python train.py --num_hidden_layers=13 --hidden_size=384 --n_experts=64 --d_expert=32 --hidden_act="swiglu" --moe_layers=[1, 2, 3, 4, 5, 6, 7, 8, 9, 10, 11, 12] --routed_scale=2.5 --lr_router=0.000842 --vocab_size=8192 --batch_tokens=[16384, 32768, 49152] --max_seq_len=1024 --train_tokens=313800000 --max_steps=10078 --dataset="wikipedia_en"
Below are experts of layer 8 (counted from 0) of a mixture-of-experts language model. Rows are named router (the router's row for the expert), gate (a neuron's input weights, with its number), up (a neuron's input weights, with its number), down (a neuron's output weights, with its number) and show model dimensions 0-95. Each number is 50 + 10 x the weight over its row's rms, rounded and kept within 0 to 99.
After each expert's rows: "comes after" lists some tokens at least twice as common just before its tokens as in all text. This comes from a sample of Wikipedia text that the model never trained on. Tokens count by the router's weight.

# expert 19
router:58 38 53 43 55 56 39 66 63 50 53 48 53 68 47 49 52 58 51 77 45 40 44 39 50 51 40 34 41 40 44 51 40 61 40 49 43 56 61 48 62 48 73 56 58 57 53 39 62 56 43 66 45 58 36 52 64 50 39 46 33 33 42 44 34 29 42 48 32 62 52 52 65 53 53 55 45 49 57 62 55 33 56 50 52 61 60 45 30 66 37 54 61 46 52 53
gate0:61 44 58 51 38 56 50 65 39 47 59 54 38 61 48 43 62 72 68 65 25 60 65 34 48 68 30 30 56 57 54 49 45 62 62 52 34 57 33 35 38 54 55 63 59 73 59 53 65 41 47 54 49 47 56 59 78 54 64 30 42 53 24 35 40 48 49 51 58 46 78 48 57 50 39 49 34 64 52 50 53 51 55 44 46 45 60 45 44 49 53 60 48 41 60 39
up0:48 42 46 44 44 42 53 56 50 39 56 44 45 61 45 48 55 74 45 59 26 46 58 34 52 59 43 39 47 47 62 50 52 56 67 63 47 55 35 41 41 57 63 65 64 62 57 62 61 53 36 50 45 42 47 60 81 50 58 31 46 38 38 51 40 54 52 46 55 46 73 64 49 43 50 48 34 60 65 52 49 43 53 42 36 54 50 52 24 36 54 69 50 45 51 41
down0:34 36 43 56 59 25 50 54 52 22 47 72 65 69 45 40 43 77 50 44 54 32 37 48 60 71 43 50 49 44 60 40 41 53 34 63 52 52 49 50 37 45 48 48 47 57 26 38 40 61 64 55 50 39 58 39 40 43 48 55 27 51 43 44 41 52 26 48 51 46 40 55 60 24 60 32 54 48 37 54 48 58 47 39 61 48 46 46 64 47 45 52 21 49 50 44
comes after: "0", "1", "2", "5", " (", "3"

# expert 34
router:60 50 46 54 51 58 50 51 68 34 59 47 69 35 57 53 39 46 47 58 61 42 63 56 41 45 68 43 60 38 65 50 46 50 50 52 50 62 41 68 47 35 41 55 42 66 41 51 41 50 46 35 42 38 48 65 47 39 48 65 46 68 40 65 41 45 45 34 57 38 57 47 60 45 37 63 49 38 35 50 51 57 45 52 39 34 57 52 41 66 43 39 49 49 71 28
gate0:63 53 48 39 53 49 45 37 43 67 47 59 42 55 40 66 53 59 57 47 42 52 34 49 62 49 44 30 59 51 53 37 46 45 58 43 46 57 45 46 56 53 54 60 40 58 51 62 60 47 42 40 64 44 46 40 53 51 45 43 52 60 53 47 52 58 60 56 54 49 26 48 40 53 51 61 46 42 45 56 56 47 46 54 30 33 46 71 54 49 48 26 58 39 58 59
up0:55 44 59 50 49 58 53 64 49 56 43 45 59 52 57 34 46 32 56 41 63 55 56 37 20 51 53 59 39 55 48 57 45 56 40 63 57 47 69 48 42 58 54 43 33 45 59 44 37 45 60 57 70 56 63 33 28 50 39 69 41 43 45 59 50 48 47 59 50 41 49 49 55 56 52 53 41 55 42 58 51 56 43 56 56 39 59 38 44 49 60 62 42 55 62 56
down0:63 58 44 56 50 71 54 61 57 55 68 40 48 59 52 58 40 56 60 59 76 51 67 34 37 71 42 48 44 50 69 53 55 56 50 43 46 41 57 67 49 58 45 45 53 50 56 41 48 45 41 47 59 47 60 58 53 44 34 50 39 54 50 43 38 51 25 47 48 64 41 49 57 40 40 42 47 44 49 52 43 47 33 35 46 50 60 49 39 72 73 45 52 31 56 46
comes after: " ", "1", "2", "–", "3", "4"

# expert 35
router:54 61 54 43 47 63 50 49 44 61 55 59 55 51 44 49 39 47 51 55 50 35 52 65 44 57 56 43 65 65 45 67 32 55 50 41 78 40 44 48 38 40 44 56 44 63 35 46 41 51 63 66 56 57 46 50 47 30 55 45 22 38 47 60 29 49 60 43 46 38 59 51 59 50 63 50 48 63 42 57 62 56 64 66 52 53 48 59 54 49 53 46 43 54 45 61
gate0:65 65 52 54 55 40 37 47 58 59 45 37 33 63 58 59 42 59 50 40 44 34 30 50 53 50 53 52 24 53 59 44 40 61 56 65 37 45 44 62 48 37 58 53 48 51 60 55 44 49 54 26 34 42 55 63 56 37 37 42 68 49 49 59 50 63 59 51 46 61 46 44 52 43 49 44 42 54 52 52 50 74 74 60 49 38 50 61 72 50 56 27 47 52 50 41
up0:58 47 72 45 66 51 37 55 48 46 47 48 34 56 54 55 68 52 53 65 52 54 49 74 56 67 54 57 42 46 56 52 60 61 62 65 71 58 48 58 51 51 47 41 42 59 55 49 40 70 48 64 46 49 43 46 49 50 60 43 57 43 38 67 44 58 57 74 32 52 42 47 45 48 46 62 46 50 57 50 58 48 36 52 55 42 53 35 55 49 37 43 77 48 51 41
down0:22 58 38 46 58 75 55 41 49 56 59 56 48 42 43 56 57 42 54 58 28 32 53 39 38 56 55 39 58 55 38 38 40 47 51 46 42 60 36 29 34 43 49 51 46 74 46 39 50 59 51 54 52 48 56 40 42 43 34 54 54 61 49 37 61 40 59 49 47 58 47 42 45 72 51 62 49 46 50 54 49 59 50 52 61 58 54 51 65 53 39 47 36 46 55 53
comes after: " the", "9", "1", "2", "0", "The"

# expert 1
router:45 52 46 49 51 37 42 49 61 39 40 47 58 29 41 68 46 52 56 47 52 48 58 40 36 38 45 29 44 44 52 62 63 57 58 49 35 49 31 36 60 50 53 47 57 48 34 36 61 50 54 35 30 44 51 44 47 55 55 46 67 32 52 59 44 56 55 60 62 55 64 44 55 42 42 50 29 47 64 26 64 50 58 29 48 64 70 37 50 36 46 50 53 45 66 50
gate0:43 43 39 55 44 32 63 28 41 58 56 57 47 42 50 44 59 60 40 37 40 38 44 43 54 30 56 50 52 51 46 53 54 31 56 65 52 61 39 64 65 38 48 38 50 42 45 50 58 54 55 54 31 52 64 36 31 55 51 43 48 55 63 52 66 64 49 53 54 37 41 51 49 48 58 60 56 53 48 51 61 40 42 59 60 57 41 53 60 48 53 47 45 63 63 43
up0:35 40 50 29 61 38 49 56 56 54 52 46 61 63 57 52 30 48 50 58 28 46 49 54 49 45 57 53 48 64 44 50 39 53 57 46 40 58 57 76 42 40 46 57 59 54 60 32 47 42 59 45 58 53 25 49 55 24 61 36 66 79 49 49 43 22 34 28 44 52 43 56 49 54 43 59 63 62 46 63 36 45 50 52 35 41 54 59 45 54 43 54 51 43 46 57
down0:76 35 49 81 44 74 81 52 47 57 57 65 45 47 40 42 46 76 57 64 41 40 35 47 57 47 64 59 50 44 55 52 60 59 58 57 52 60 34 62 32 61 44 53 65 68 45 44 47 45 40 50 41 45 47 29 67 61 66 61 43 39 50 57 57 26 35 50 57 67 41 57 49 51 37 44 58 62 53 51 52 48 45 59 51 55 56 39 58 40 55 62 71 48 32 64
comes after: " |", ";", ":", "|", "=", " USA"

# expert 56
router:52 41 40 51 60 31 47 40 65 56 47 26 51 33 66 41 39 50 49 49 33 44 49 36 63 49 49 74 34 51 62 38 60 39 56 47 57 55 50 53 33 37 42 45 47 52 62 66 42 41 47 54 50 74 41 28 53 43 54 44 47 39 52 49 50 33 49 57 47 73 56 64 38 49 58 58 47 49 50 43 56 62 57 57 48 62 49 48 61 57 49 58 61 45 41 61
gate0:61 46 57 66 51 46 55 40 53 68 36 50 57 58 50 45 58 76 48 52 50 60 55 42 40 41 55 52 56 44 42 28 38 50 48 44 37 43 45 38 54 47 41 37 34 35 49 42 60 39 71 58 40 54 47 69 59 73 55 48 62 49 47 46 55 34 49 54 69 50 57 63 48 68 49 56 32 57 39 63 38 53 56 40 34 60 54 50 24 54 40 46 56 35 54 51
up0:62 50 37 45 46 47 61 61 60 47 56 56 56 37 65 55 43 27 25 49 57 61 39 51 47 43 47 57 43 43 55 48 48 58 53 46 55 44 61 57 45 46 47 53 52 47 65 48 46 47 53 69 47 50 53 54 52 54 52 54 71 57 45 37 56 54 38 56 43 41 42 51 56 63 46 54 46 31 40 46 51 58 54 38 59 50 54 45 57 43 40 50 38 72 40 56
down0:51 36 54 37 30 64 48 61 54 50 33 66 64 56 39 42 55 52 51 40 67 45 57 61 47 32 34 50 64 43 43 53 43 57 59 34 51 59 40 42 60 46 57 28 52 38 45 42 50 40 63 54 36 33 41 46 35 44 55 53 38 50 37 53 49 52 57 47 55 47 58 44 60 50 41 51 66 68 41 48 24 26 76 53 52 36 51 55 50 65 36 42 52 45 65 58
comes after: " ", " p", " c", "al", " re", " co"

# expert 27
router:20 39 53 44 52 56 50 47 49 44 54 36 25 67 50 38 65 54 57 46 54 43 62 62 50 53 48 42 36 29 42 44 51 61 46 48 53 35 62 54 55 55 55 36 63 59 58 50 56 44 49 30 57 52 50 52 49 45 31 69 44 54 49 39 52 49 50 47 50 44 41 47 67 56 56 39 67 52 35 43 51 61 27 33 36 49 50 55 34 51 48 60 50 38 52 61
gate0:47 40 54 47 64 38 34 67 43 43 62 56 60 58 51 48 42 35 63 42 48 56 60 60 51 54 32 51 49 48 62 40 57 45 61 56 41 29 64 58 51 46 49 67 48 53 53 43 51 77 51 34 62 52 55 44 43 57 62 60 43 61 55 56 42 67 44 53 49 44 34 41 40 68 54 52 48 42 60 36 34 56 50 55 38 51 53 48 50 49 37 45 43 58 43 60
up0:62 53 48 61 44 48 22 42 63 50 35 55 52 57 41 53 65 63 44 58 50 65 52 46 48 45 50 67 60 38 57 68 45 59 77 57 62 55 59 39 52 54 48 31 55 48 53 49 45 28 42 55 46 47 53 60 50 47 58 49 48 39 48 56 34 46 47 46 51 50 61 65 66 62 46 43 45 40 30 56 49 42 72 41 68 46 50 45 40 49 60 57 47 54 40 55
down0:39 52 37 26 45 36 17 42 44 45 54 43 46 55 54 49 53 64 50 50 33 46 55 44 32 46 70 60 38 37 62 49 51 58 58 45 50 62 54 45 41 47 34 33 42 46 44 39 53 44 54 59 52 46 62 57 55 61 47 45 39 71 38 39 43 60 47 59 52 44 54 38 48 36 46 38 51 43 50 42 45 44 51 45 37 49 65 55 54 54 48 47 41 44 46 50
comes after: " in", " (", " In", " of", "In", "°"

# expert 13
router:42 44 62 46 54 69 67 54 55 47 58 62 40 47 45 56 47 55 40 50 66 54 59 67 55 71 45 51 65 54 36 57 45 55 55 36 36 48 36 57 53 45 40 51 53 46 40 46 48 59 38 65 62 57 60 68 54 40 44 44 44 52 56 43 46 50 48 68 57 60 69 43 39 55 51 56 57 44 52 66 31 37 59 58 51 80 55 55 41 62 54 30 69 41 42 59
gate0:52 43 53 46 51 75 52 42 34 52 65 59 49 55 45 68 32 57 53 51 51 44 56 58 40 46 54 20 59 76 49 37 58 32 74 50 63 50 45 45 67 44 39 44 51 39 44 48 59 29 34 36 50 42 49 39 51 41 34 53 56 66 44 25 49 48 58 47 58 62 50 62 40 61 68 81 55 47 63 45 54 40 38 40 63 54 51 27 47 71 52 38 39 53 61 53
up0:40 57 47 58 55 52 49 48 59 54 58 62 66 44 47 66 50 52 49 69 74 50 64 49 44 51 49 56 64 32 47 52 45 40 58 53 43 61 56 41 77 32 30 45 71 46 39 44 50 66 52 43 64 46 46 48 59 55 50 52 55 50 58 35 63 60 54 52 50 48 44 44 59 56 66 51 53 52 62 58 45 57 49 38 68 63 44 55 36 45 46 49 46 57 45 45
down0:43 52 58 57 57 47 57 51 67 28 53 51 52 39 57 47 68 55 49 47 30 40 27 47 36 41 54 44 32 49 44 50 54 45 53 55 65 39 44 64 47 34 66 33 51 43 57 54 60 40 51 34 37 43 38 52 48 34 49 46 50 32 64 43 44 63 57 33 57 48 59 55 40 40 43 43 50 52 70 51 38 52 51 47 54 62 51 52 72 61 55 68 56 62 52 68
comes after: "0", "9", "1", "8", "5", "4"

# expert 53
router:59 44 42 46 61 40 62 35 51 53 51 47 52 16 63 63 47 56 55 53 61 55 42 45 61 51 55 57 55 50 59 31 42 41 42 60 44 51 51 43 49 46 63 60 51 55 52 62 36 55 65 48 48 51 61 47 40 46 53 53 59 47 62 51 57 47 64 38 57 56 48 60 53 48 56 51 51 45 40 24 54 47 63 36 62 32 31 40 51 42 49 41 54 34 60 41
gate0:49 64 48 48 64 47 39 52 67 67 53 41 40 49 36 56 60 25 43 64 61 62 52 46 51 63 37 57 40 70 52 50 51 68 51 29 38 49 54 49 44 59 53 51 52 42 39 68 51 54 34 48 40 29 34 60 39 48 39 47 32 49 58 57 38 55 33 71 34 54 44 36 46 46 53 48 43 51 38 50 28 51 44 52 50 55 46 56 57 55 68 38 45 48 50 54
up0:43 44 56 52 49 45 40 40 44 61 41 63 48 61 47 51 42 29 38 29 56 64 39 40 52 64 46 48 70 63 51 43 32 36 72 64 55 44 51 45 79 55 55 52 23 75 34 57 65 57 63 36 58 55 44 51 67 51 69 60 64 49 49 36 60 58 54 58 47 54 63 49 62 52 45 47 51 48 63 54 51 65 57 42 52 48 58 57 50 37 52 74 57 71 60 44
down0:62 65 67 47 47 39 54 67 49 33 46 52 60 51 43 36 51 37 42 64 47 47 56 51 63 35 44 57 42 50 56 65 36 40 39 51 45 37 35 62 53 49 37 65 54 53 56 57 57 51 40 61 49 58 53 71 59 52 57 44 55 58 51 41 53 54 56 52 45 66 36 47 49 52 58 51 66 65 61 51 44 54 28 42 45 36 57 49 55 44 59 57 62 45 49 63
comes after: " ", " to", " re", " con", " and", " de"

# expert 40
router:59 46 51 62 50 57 40 69 37 50 53 54 54 63 61 36 51 45 30 44 53 43 47 48 38 32 53 67 63 50 53 59 50 37 61 56 53 58 50 52 47 52 44 49 41 38 41 62 42 36 60 40 35 54 57 48 51 42 37 56 39 51 39 32 65 49 34 50 44 49 50 50 69 58 38 48 36 43 55 62 38 51 57 40 45 65 55 31 51 60 40 39 59 48 45 54
gate0:47 48 55 35 42 63 52 33 62 50 57 70 32 60 55 42 49 54 50 44 56 57 42 55 45 52 42 57 41 32 45 58 43 43 45 42 49 36 58 49 43 45 42 55 46 50 56 62 50 48 48 41 47 51 51 44 52 63 47 52 51 43 64 45 32 40 51 35 55 44 54 52 38 51 55 45 48 37 59 34 55 59 48 45 32 28 63 60 61 52 60 54 43 63 47 49
up0:58 40 43 54 46 77 46 40 57 46 53 61 38 51 45 42 42 43 42 50 54 65 64 49 44 58 55 41 62 46 57 62 40 44 38 42 50 37 59 61 54 63 55 41 49 49 50 57 53 41 52 58 45 67 55 46 38 55 43 37 51 46 56 53 38 47 64 56 53 56 52 45 48 43 50 33 47 49 49 54 38 83 32 47 37 43 67 53 54 57 66 47 52 63 50 63
down0:22 56 53 45 59 79 62 46 52 59 61 53 63 60 39 28 57 20 35 41 49 49 50 54 33 55 42 68 55 42 66 65 58 54 47 57 61 33 57 47 49 69 50 35 36 45 62 52 46 46 43 60 50 64 48 34 51 52 31 47 48 60 45 49 51 54 42 63 55 57 50 70 55 49 44 68 46 42 46 50 41 52 53 52 48 47 59 45 69 57 62 40 56 49 49 54
comes after: "s", "\n", "5", "4", "7", "6"

# expert 46
router:43 48 47 42 52 61 50 53 51 62 59 53 49 50 39 50 41 51 54 56 54 43 51 49 29 39 53 58 71 52 73 43 48 55 47 57 30 51 38 37 53 62 53 48 44 53 34 52 47 59 47 58 52 60 44 76 52 63 43 42 49 46 64 32 55 52 36 66 52 52 49 50 44 48 38 45 45 53 38 60 41 49 46 53 42 40 46 58 50 43 53 47 67 50 28 44
gate0:43 47 52 49 54 61 60 59 51 54 52 45 43 39 60 36 47 46 49 30 45 50 39 42 51 46 65 72 53 59 40 42 46 54 50 54 55 57 49 57 43 51 47 39 37 64 49 41 57 53 60 52 36 53 59 66 58 67 58 61 48 47 57 29 61 43 40 49 47 43 52 52 36 60 68 46 45 52 54 56 64 69 58 42 58 51 42 55 64 52 42 60 82 47 47 74
up0:37 44 54 44 50 50 69 69 51 55 48 56 47 48 48 62 60 42 65 28 38 58 56 35 64 49 23 63 62 51 40 46 51 59 56 36 57 51 42 59 47 68 51 56 53 68 50 52 53 49 49 53 48 63 64 51 53 61 56 46 41 54 56 32 54 38 48 51 64 50 61 61 51 67 34 48 53 43 37 62 60 63 44 73 65 44 48 49 50 34 41 51 54 30 53 49
down0:29 63 67 37 54 51 50 47 67 30 54 61 41 48 46 46 36 79 58 42 42 47 42 38 62 34 56 55 39 63 46 61 39 58 34 49 43 43 53 39 46 47 45 43 67 60 32 56 47 47 57 47 61 44 56 56 43 51 51 49 42 63 51 54 30 48 45 56 49 52 49 40 58 50 41 39 31 39 50 35 63 52 64 54 63 30 52 52 53 37 35 57 66 58 57 53
comes after: " was", " is", " as", " it", " It", " are"

# expert 31
router:44 62 60 48 44 68 64 51 57 69 60 73 53 57 32 49 42 47 39 47 58 44 55 47 61 60 48 57 62 57 54 45 44 55 70 37 60 54 51 33 45 51 50 47 32 48 63 43 49 51 47 37 69 49 49 62 45 51 50 63 34 44 60 61 45 66 55 55 56 50 47 42 60 57 64 37 45 31 53 43 44 48 61 57 53 51 46 70 43 43 50 34 40 53 40 45
gate0:45 36 40 56 39 57 59 54 59 55 40 52 52 58 46 46 47 35 61 29 55 62 39 41 44 43 33 63 58 38 73 47 50 61 51 56 35 47 46 46 41 54 63 59 45 42 78 25 62 66 44 50 56 40 54 55 53 75 45 65 56 34 52 43 45 37 56 33 38 54 50 56 54 58 73 51 42 56 43 52 46 62 53 44 64 43 53 44 51 43 44 52 65 62 50 41
up0:53 42 38 52 52 50 48 46 55 47 71 50 61 49 53 38 29 60 49 45 42 55 45 45 47 54 68 51 47 47 51 44 49 56 53 45 51 54 38 50 43 46 48 45 40 58 37 66 51 57 51 47 47 76 46 58 51 54 49 28 54 61 58 53 67 51 52 54 44 40 53 51 50 54 45 53 29 60 51 48 26 30 55 59 33 59 49 56 42 59 31 49 51 45 64 70
down0:44 32 17 59 25 53 42 28 67 48 49 41 32 61 56 55 41 68 54 44 59 57 34 41 48 72 41 51 50 66 49 60 61 58 43 49 48 47 54 45 57 65 58 54 40 61 51 59 84 51 46 60 61 51 55 62 60 43 41 67 48 49 72 43 48 57 62 45 44 56 58 65 50 44 40 41 61 37 49 46 53 49 57 56 42 48 45 47 41 53 57 58 40 46 52 55
comes after: " the", " a", " his", " its", " an", " their"

# expert 16
router:59 59 39 39 39 66 49 62 38 47 61 53 47 67 40 37 46 49 68 42 44 43 39 30 42 53 40 26 53 38 53 58 47 49 44 37 52 40 54 44 43 32 47 57 57 57 51 53 50 41 42 62 27 45 55 32 56 49 78 38 58 23 34 67 46 27 69 49 37 57 55 59 45 57 49 49 60 60 68 64 52 38 62 42 43 51 46 58 33 66 37 64 53 47 35 45
gate0:43 40 53 65 31 49 51 50 41 62 50 50 39 61 53 57 47 59 70 42 47 73 52 45 36 50 46 51 50 39 67 57 35 62 45 39 46 39 44 54 55 46 57 43 57 57 64 66 47 52 34 53 60 60 50 38 57 60 54 56 22 39 68 38 61 48 59 51 31 38 43 69 37 34 44 47 62 55 65 55 42 62 55 70 63 62 53 48 45 47 50 59 47 50 53 36
up0:53 42 41 60 38 54 49 48 53 55 52 53 47 43 39 58 50 40 57 55 36 72 28 49 46 48 41 52 60 55 53 62 36 44 57 32 52 42 50 54 52 70 51 43 44 48 64 33 57 33 41 47 77 61 42 40 45 47 51 48 49 36 62 47 62 63 64 47 40 46 51 66 56 27 54 48 55 38 49 59 48 43 46 65 65 62 59 58 59 54 48 55 49 54 57 28
down0:42 33 42 42 54 38 54 61 53 51 40 44 32 52 40 49 42 62 55 51 52 59 39 38 44 55 51 61 56 53 40 57 49 55 47 47 54 56 52 59 57 49 54 54 42 63 36 52 65 53 61 81 45 55 35 46 72 68 63 40 59 42 45 49 62 33 35 52 46 58 40 36 47 47 60 61 51 48 36 58 41 53 36 53 71 41 51 50 35 45 57 57 50 57 40 54
comes after: " (", " the", "-", ":", "B", " C"

# expert 7
router:46 59 51 47 54 59 46 59 54 56 50 57 60 53 44 54 42 47 33 51 69 44 52 81 62 46 48 52 52 58 39 58 56 67 68 53 72 49 45 55 50 39 71 52 65 47 36 53 45 59 44 47 51 55 45 39 57 41 54 52 59 58 45 50 53 49 47 48 28 60 61 50 51 71 46 59 50 59 38 57 55 60 47 45 41 63 55 53 37 52 80 54 46 28 57 53
gate0:49 59 48 57 46 42 65 53 48 49 38 36 40 59 47 56 45 52 51 36 60 44 26 40 62 31 41 43 39 53 49 45 44 49 53 40 59 46 47 51 55 51 53 42 59 44 61 47 55 44 52 50 54 71 57 48 66 32 62 51 41 45 43 54 49 49 59 39 50 36 57 49 55 53 56 50 44 59 54 58 44 60 49 36 37 49 51 46 55 59 51 69 31 49 43 41
up0:66 53 50 51 53 61 49 42 65 48 50 54 49 64 49 39 63 42 43 50 47 50 58 62 49 51 42 34 40 62 52 56 74 47 59 46 23 60 55 19 56 46 32 42 70 48 37 68 44 71 32 50 45 45 45 59 56 60 16 54 63 50 45 45 61 59 52 53 39 83 59 45 47 59 39 51 32 53 63 47 39 45 62 45 50 61 58 56 59 41 57 53 53 43 55 58
down0:63 46 30 64 42 46 52 47 60 57 62 76 51 52 33 69 67 57 55 74 57 74 46 52 43 60 50 49 44 52 60 37 54 59 53 36 41 55 54 35 42 75 45 65 29 39 40 63 53 57 36 48 32 42 49 67 52 43 51 40 35 49 64 54 45 39 45 33 53 45 57 51 50 44 46 60 53 49 44 39 54 38 60 37 52 53 57 53 34 56 46 49 60 57 43 39
comes after: " in", ",", " of", " New", " United", "9"

# expert 47
router:45 41 44 52 45 47 51 50 58 41 39 60 50 42 32 35 47 55 64 36 36 37 61 49 46 46 30 48 36 30 55 34 47 42 47 30 42 51 45 57 51 39 43 43 43 54 50 49 38 55 38 65 55 37 58 57 55 52 54 44 38 54 60 57 56 48 58 44 48 50 46 43 42 45 40 41 52 40 41 60 44 47 55 53 32 54 41 29 33 53 47 71 41 53 31 47
gate0:33 46 77 68 54 43 42 53 55 57 45 59 54 29 50 45 50 67 75 46 43 42 49 29 48 56 62 55 55 27 32 38 37 65 52 57 41 55 31 65 47 40 66 43 50 59 35 54 46 43 60 39 59 46 57 42 56 55 29 30 59 55 52 44 41 59 39 43 62 34 44 67 57 41 55 32 39 45 38 46 54 49 39 54 52 50 28 47 57 52 51 63 53 37 46 44
up0:36 54 51 51 56 55 49 58 51 47 50 53 59 38 31 51 47 52 70 56 45 39 61 43 55 45 47 55 37 54 51 48 44 41 54 48 29 65 46 67 48 22 55 59 50 54 48 64 48 57 46 63 49 53 29 48 54 56 22 42 57 46 39 58 49 55 69 30 50 51 55 46 43 60 62 46 44 54 42 48 57 55 39 54 50 52 52 43 49 52 39 64 65 32 46 44
down0:32 31 09 62 33 45 29 53 47 54 51 80 58 43 56 48 46 53 48 42 35 39 57 55 35 70 32 40 38 62 47 57 30 53 46 54 52 58 44 48 53 51 48 51 52 36 48 53 51 43 53 33 52 47 47 72 53 48 57 41 69 61 69 45 57 61 51 48 53 55 36 73 48 39 40 57 39 52 50 40 39 60 45 48 47 37 58 58 25 45 58 49 37 58 52 38
comes after: "-", " |", "|", ";", " W", " L"

# expert 5
router:49 36 57 52 55 52 41 60 51 39 59 42 67 58 65 60 36 60 46 60 42 55 48 58 47 44 40 32 42 54 44 39 36 49 49 57 50 62 58 56 55 48 45 50 31 53 54 54 67 37 52 65 38 43 65 40 34 59 38 63 30 57 48 34 58 50 47 34 43 46 44 52 40 44 64 57 54 34 38 44 66 41 62 55 56 60 56 36 36 53 55 51 54 59 56 56
gate0:47 54 55 50 62 60 36 66 35 39 46 60 53 51 41 51 28 69 33 50 55 60 64 44 53 48 52 45 65 67 50 22 48 44 48 64 50 52 59 44 57 63 46 26 46 54 64 49 48 61 58 45 50 52 36 46 52 51 35 44 57 56 44 48 41 53 59 56 49 49 44 52 38 38 68 65 56 54 50 63 62 52 60 65 59 50 57 39 50 53 52 42 36 49 58 46
up0:30 32 52 27 62 46 45 28 65 65 49 36 50 58 62 54 53 64 69 39 51 55 44 47 64 44 52 70 40 57 60 65 54 56 34 47 52 59 42 42 35 52 51 33 55 48 45 44 48 35 47 47 46 69 49 57 52 67 57 38 49 36 65 61 59 51 48 55 58 63 50 56 37 54 42 35 43 63 27 38 40 52 55 40 50 56 59 63 55 48 58 50 51 54 46 38
down0:54 73 33 58 51 60 48 46 64 30 26 52 47 51 51 51 43 47 54 71 50 40 62 67 52 74 57 42 51 49 44 59 55 49 63 50 50 41 42 44 42 46 39 40 71 44 42 38 57 62 54 59 62 43 47 54 59 40 57 56 51 68 39 51 37 48 50 51 47 69 50 37 53 65 59 75 53 46 54 53 44 63 45 39 46 79 33 62 44 49 63 52 52 66 41 37
comes after: " ", " |", "1", "2", "3", "5"

# expert 45
router:54 46 40 46 63 41 49 40 45 56 66 58 54 42 45 37 33 53 66 51 50 50 58 52 55 48 56 56 65 44 51 38 60 58 41 40 47 49 56 45 59 51 37 64 42 60 45 47 70 58 63 69 49 45 48 65 48 38 39 55 48 45 50 57 62 49 48 68 49 45 37 40 58 47 44 39 51 49 35 48 59 49 48 63 41 41 29 42 54 59 57 56 51 43 45 40
gate0:44 50 66 67 55 62 44 53 35 42 56 73 56 46 50 45 49 82 54 54 50 39 41 58 47 50 58 52 62 60 50 45 50 48 32 75 60 57 56 49 58 40 50 40 43 47 44 52 57 51 40 55 37 55 55 57 48 48 67 59 44 61 47 54 31 60 41 54 57 46 31 49 64 61 55 66 36 38 42 34 47 40 53 34 45 26 41 36 63 60 48 61 66 43 59 35
up0:52 44 54 52 70 54 56 38 39 62 46 73 50 41 55 44 43 47 59 41 51 44 44 59 57 37 47 47 42 41 37 48 48 45 44 82 59 62 71 48 50 43 46 52 42 53 46 48 49 61 55 39 47 53 52 53 48 58 69 46 49 58 52 61 49 56 51 33 50 51 33 61 59 69 52 72 32 53 48 32 43 40 38 47 52 42 52 39 47 52 53 71 49 35 52 31
down0:56 36 41 70 47 57 64 26 46 60 52 52 55 47 40 44 41 52 44 36 44 62 49 57 44 38 66 48 45 62 43 49 39 44 62 53 48 65 57 39 57 39 48 57 58 63 47 47 47 43 47 46 58 50 60 54 46 42 61 41 45 42 51 47 37 49 44 67 52 36 58 52 54 51 63 59 57 54 49 32 60 44 53 37 40 59 57 50 61 55 33 59 47 41 61 31
comes after: " a", " an", "-", " and", " un", " was"

# expert 37
router:40 34 52 45 49 56 43 45 47 44 37 49 59 55 59 41 48 53 42 53 22 55 53 35 39 62 49 55 42 44 62 57 22 54 47 53 38 46 32 49 42 57 45 56 53 41 60 49 63 53 39 40 53 55 66 66 45 60 60 53 61 57 64 53 58 57 36 62 48 37 37 56 60 37 28 63 38 59 63 51 46 55 34 59 66 44 40 41 61 49 55 61 47 57 50 33
gate0:51 52 52 41 61 50 50 46 51 62 53 42 51 45 53 36 53 54 53 57 43 40 46 45 52 58 52 70 47 53 43 31 44 56 37 46 54 63 48 49 59 66 52 50 52 45 78 37 42 50 67 57 41 62 57 45 39 69 50 38 65 52 58 45 57 62 66 47 55 56 50 59 29 35 56 47 67 38 46 50 60 44 46 65 40 69 73 39 48 43 59 23 66 43 62 56
up0:43 32 44 56 44 29 61 59 44 45 58 48 52 53 62 45 55 69 49 52 36 51 66 59 51 61 43 32 31 48 66 40 53 64 53 33 55 57 32 53 37 52 37 48 53 46 53 55 68 46 55 44 66 49 55 62 56 48 48 53 49 52 33 48 50 52 27 57 52 50 35 50 64 27 44 41 18 69 31 63 35 42 54 46 63 60 44 54 39 33 61 71 47 52 67 45
down0:39 38 66 65 51 50 45 72 65 49 44 36 37 53 53 51 67 45 59 43 58 64 54 44 41 45 35 46 35 46 57 52 51 60 47 25 61 50 41 51 62 53 34 57 60 50 56 55 45 35 39 69 56 54 54 55 46 50 48 68 43 50 38 49 54 43 47 68 45 44 62 39 56 44 41 53 49 32 67 63 53 32 57 52 37 53 50 41 67 47 51 63 35 43 61 51
comes after: " was", " is", " were", " be", " been", " are"